{"num_hidden_layers": 18, "hidden_size": 192, "n_experts": 96, "experts_per_token": 4, "d_expert": 48, "d_shared_expert": 0, "hidden_act": "swiglu", "moe_layers": [1, 2, 3, 4, 5, 6, 7, 8, 9, 10, 11, 12, 13, 14, 15, 16, 17], "router_score": "sigmoid", "normalize_top_k": true, "routed_scale": 2.0, "balance_loss": 0.016, "balance_bias": false, "router_logit_norm": 1.0, "n_groups": 4, "groups_per_token": 1, "init_std_router": 0.0251, "lr_router": 0.00119, "vocab_size": 8192, "norm": "rmsnorm", "norm_eps": 1e-05, "tie_word_embeddings": "early", "optimizer": "soap_variant", "learning_rate": 0.00884, "max_grad_norm": 0.5, "batch_tokens": 65536, "max_seq_len": 512, "train_tokens": 434700000, "max_steps": 6633, "dataset": "wikipedia_en"}
Below are experts of layer 10 (counted from 0) of a mixture-of-experts language model. Rows are named router (the router's row for the expert) and show model dimensions 0-191. Each number is 500 + 50 x the weight over its row's rms, rounded and kept within 0 to 999. Numbers have three digits each.
After each expert's rows: "comes before" lists some tokens at least twice as common just after its tokens as in all text; "gets" lists some tokens that make up at least twice as much of what it gets as of all text. This comes from a sample of Wikipedia text that the model never trained on. Tokens count by the router's weight.

# expert 8
router:488515489483453517532533472528478592538477604417420426496518484504516476434489480594565510541508391552461415559527529557488570436446526466507550498447498505515580477508407461382507493445519472530480452612499465466509498476559513459566487532538455485397544590405401420446436473486543433506541436617534531510532447431574408531538556527497609459452495429547469498447516438507590556484579534578419548520456565489500458455465571537429422539504495479504524563484479524488490407546534458428544521440487449520526520479557498511502471509526489489531426511454444648497581521481522542480
comes before: "\n", "2", "1", "| ", "|", "0"
gets: "-", " |", "|", ";", ":", ", "

# expert 90
router:502482384496520442569571581540543558458449467554493484533550464397534480540476476496485542611517457467511491522595493589433525503517529489544525472510568552542512498445518475591559482485528559521466478566535462494481584458584553444572447439437473523493502470383563575489495534454474429512477486498539424597557475523530558509536624504498488417531482437398472521552537512487548562563514466563541470413521471541526467429576557538594482489517456478492535465444539460524586563545505517537475506392486506571512599459417440580503536512496437366557496602454456482524531596543504479491
comes before: "-", "| ", "|", "The", "- ", "=="
gets: "\n", "\n\n", "| ", " (", " Pr", " rel"

# expert 61
router:422548457553492470463489541470525588462424502396512519478504559559453505480513506490500623483579426470505372547411435539419466508538532502418582450412543492561525511518502492515554523520588574455517468473559433595481498523486530394587447518453532459502469529536601499478527571368462495496500463471536498471467541445496539524540541519532476471579506547396492520467470542419510468472526519455422468503441493592432479491471623431483495642521455579459529546503469473552495599590492518512528534512519508560499487532448553529622482499477507570515499432477476603506496507556467409509
comes before: "\n\n", " The", "\n", " He", " In ", " In"
gets: ".", "==", "s.", " =", " |  |", ")."

# expert 67
router:416519490550470460487497518468468559481428508363527502458459524577446489454517447481476635498571455517477395546440442540420428537555536538427591460458528491543565494496507463478531520480569557442530427444572446576476523471481526407602463496445543449526476506516594530480514535378432520530512433471537521501479554434500562538496538524551467437563545558431471499422483554464485500480482533489452498497486487590422475491525665464502495619510503592461507516463470499575500584601526473464503524541462516551509486511436572546621503475466510528523507414485494599519536506576477431521
comes before: "\n\n", " The", "\n", " He", " In ", " In"
gets: ".", "==", "s.", " =", " |  |", ")."

# expert 18
router:591521583365515500505449507516486545590540490486501505601451444476504414523563457496536449511487490508514435511428577553459542400466519519459491488427374511463523515439438457481515521432459446495537513531536527437470443450579511524410432538496473503489516494425473424455459484551461577477512507620529566480484550545529390585485506516436535475497501435609516518462559487467547501540472421515522602466431533481403512516499522546468414393540496555635503538507520493542504445524483528500571579462404443485605440511531525533452495442607465530484530489468557504486588522554532466433
comes before: "–", " | ", ".", ",", "th", " |"
gets: "0", "-", "4", "6", "5", "7"

# expert 44
router:572504546492509614573456531508472532458551526561501552468540506598548548441494602506498377430506453417561575433482561489554537523483557471480493481526450472470464615545485526456453602532482529547453521537398486467468452553466449500479489520440431599559457523560489450483504477574500444542494613520560477543507471531487509491546486406404477557599536478515471548504516532508532471481498429536453479564520469482491482442447574607515440493521401422456552536516500512453485487631416507478523414536552390535459494454513503568471510470567449521537492540474451473510548559534645546435
comes before: " | ", " |", ".", ",", "023", "021"
gets: "2", "1", " The", " | ", ", the", ","

# expert 71
router:413517454600482453628491527538507554401534484375556502465468512545467474461521456550465551498503494493445635532486434408378564597502541572469505515463482434449535476550502428546536474625494472445522448451547511529492514600487513571607530514539538500442520511487438512479531529386499476505489512473522450554409591420468617480543456499501461442542523561451488444493523484568443505497484492482495437496528540614511541416515512533498563608473535531477474465444492471534501553477467525490480472511444536514431448488435537463565456506522533536475500499523457464421417473433362568491
comes before: ".", "\n", " in", " was", " of", ","
gets: ")", "\"", " He", " it", " also", " It"

# expert 85
router:518447545406516414474538508527559410486510539507509604405462444471565476507557453475549475527406543449499548526446479468511503465430401583582485435598569506542468453456460458425490466602459486574460551472513507501482510384490389486439566526485472550564532479410445490487429445509461551471514599491508485526562474580429451470464442492546551552529484463465520447505495599440451550463492499455460482471582527508420495521487527421474519502398451529496433442440574404429432452509533468548374487475507514518495510489451480567576537425519496439518516493497442501566448533525561389530
comes before: "| ", "|", "-", "- ", "  -", "|  |"
gets: "\n", "| ", " gr", " km", "%", " Gr"

# expert 55
router:518524406451520526477512563513502402446560519488527443529603569503506456453480539476533474471414536470584491488542394574517514415500522453475468471526544523542536446358506463566533423523499457443524531529550433541470496492519574578570599474453572437430470523580555487402534541414474521529442400473505422512389482467599533531515373541506517522496533450479477515535461421606462533522460436506447432556508527542543510565488457427562478545484470439550421470430456548535473500465530447542528499499498516459465575424552519590543530532381499463466539471409483545489550550490499522461
comes before: "\n\n", " The", " the", " He", " a", " his"
gets: ".", " with", " as", " for", " from", ", with"

# expert 75
router:478474538479484485528551537498524439452478515531508531492517500469501401479597445468541538444550429524548492534546477609453469487417470503530526513484448541557534466483479470473508525407518478561504485508555496559452571434515520425468424500415487541457568499463582581417475511403468475475553559539511526511594427557470483516537508490461523484531453489370442500440548465528619535521496483458468449436480450578439419462522544539501460502574504516496520468488533459415464564566531450596441445414563581512574590420412451648581529532550453436581548585480448514555541595553492503503
comes before: "-", "| ", "|", "The", "- ", "=="
gets: "\n", "\n\n", "| ", " (", " to ", "″N "

# expert 43
router:533503557527513546525377509515445534415540441586521526520517420598507586491476593593463427381550439444508570385469522446584538547508535502533532505498474448476501573532485520440503592475455513462525500512374482440453516484486504563450457457426404565552465526544462473459513471552467495492456603423560513489534431449558508540509479448438476479572504532539453573474482532558443464463476506484495483527589418485480488426503531628555454487510400442522557549455492493407497500536423470486510443583543431564507481495509432555491528470552429522501524505519449466467585469538574587431
comes before: " | ", ".", " |", ",", ":", "–"
gets: "2", "1", "3", "5", "4", "6"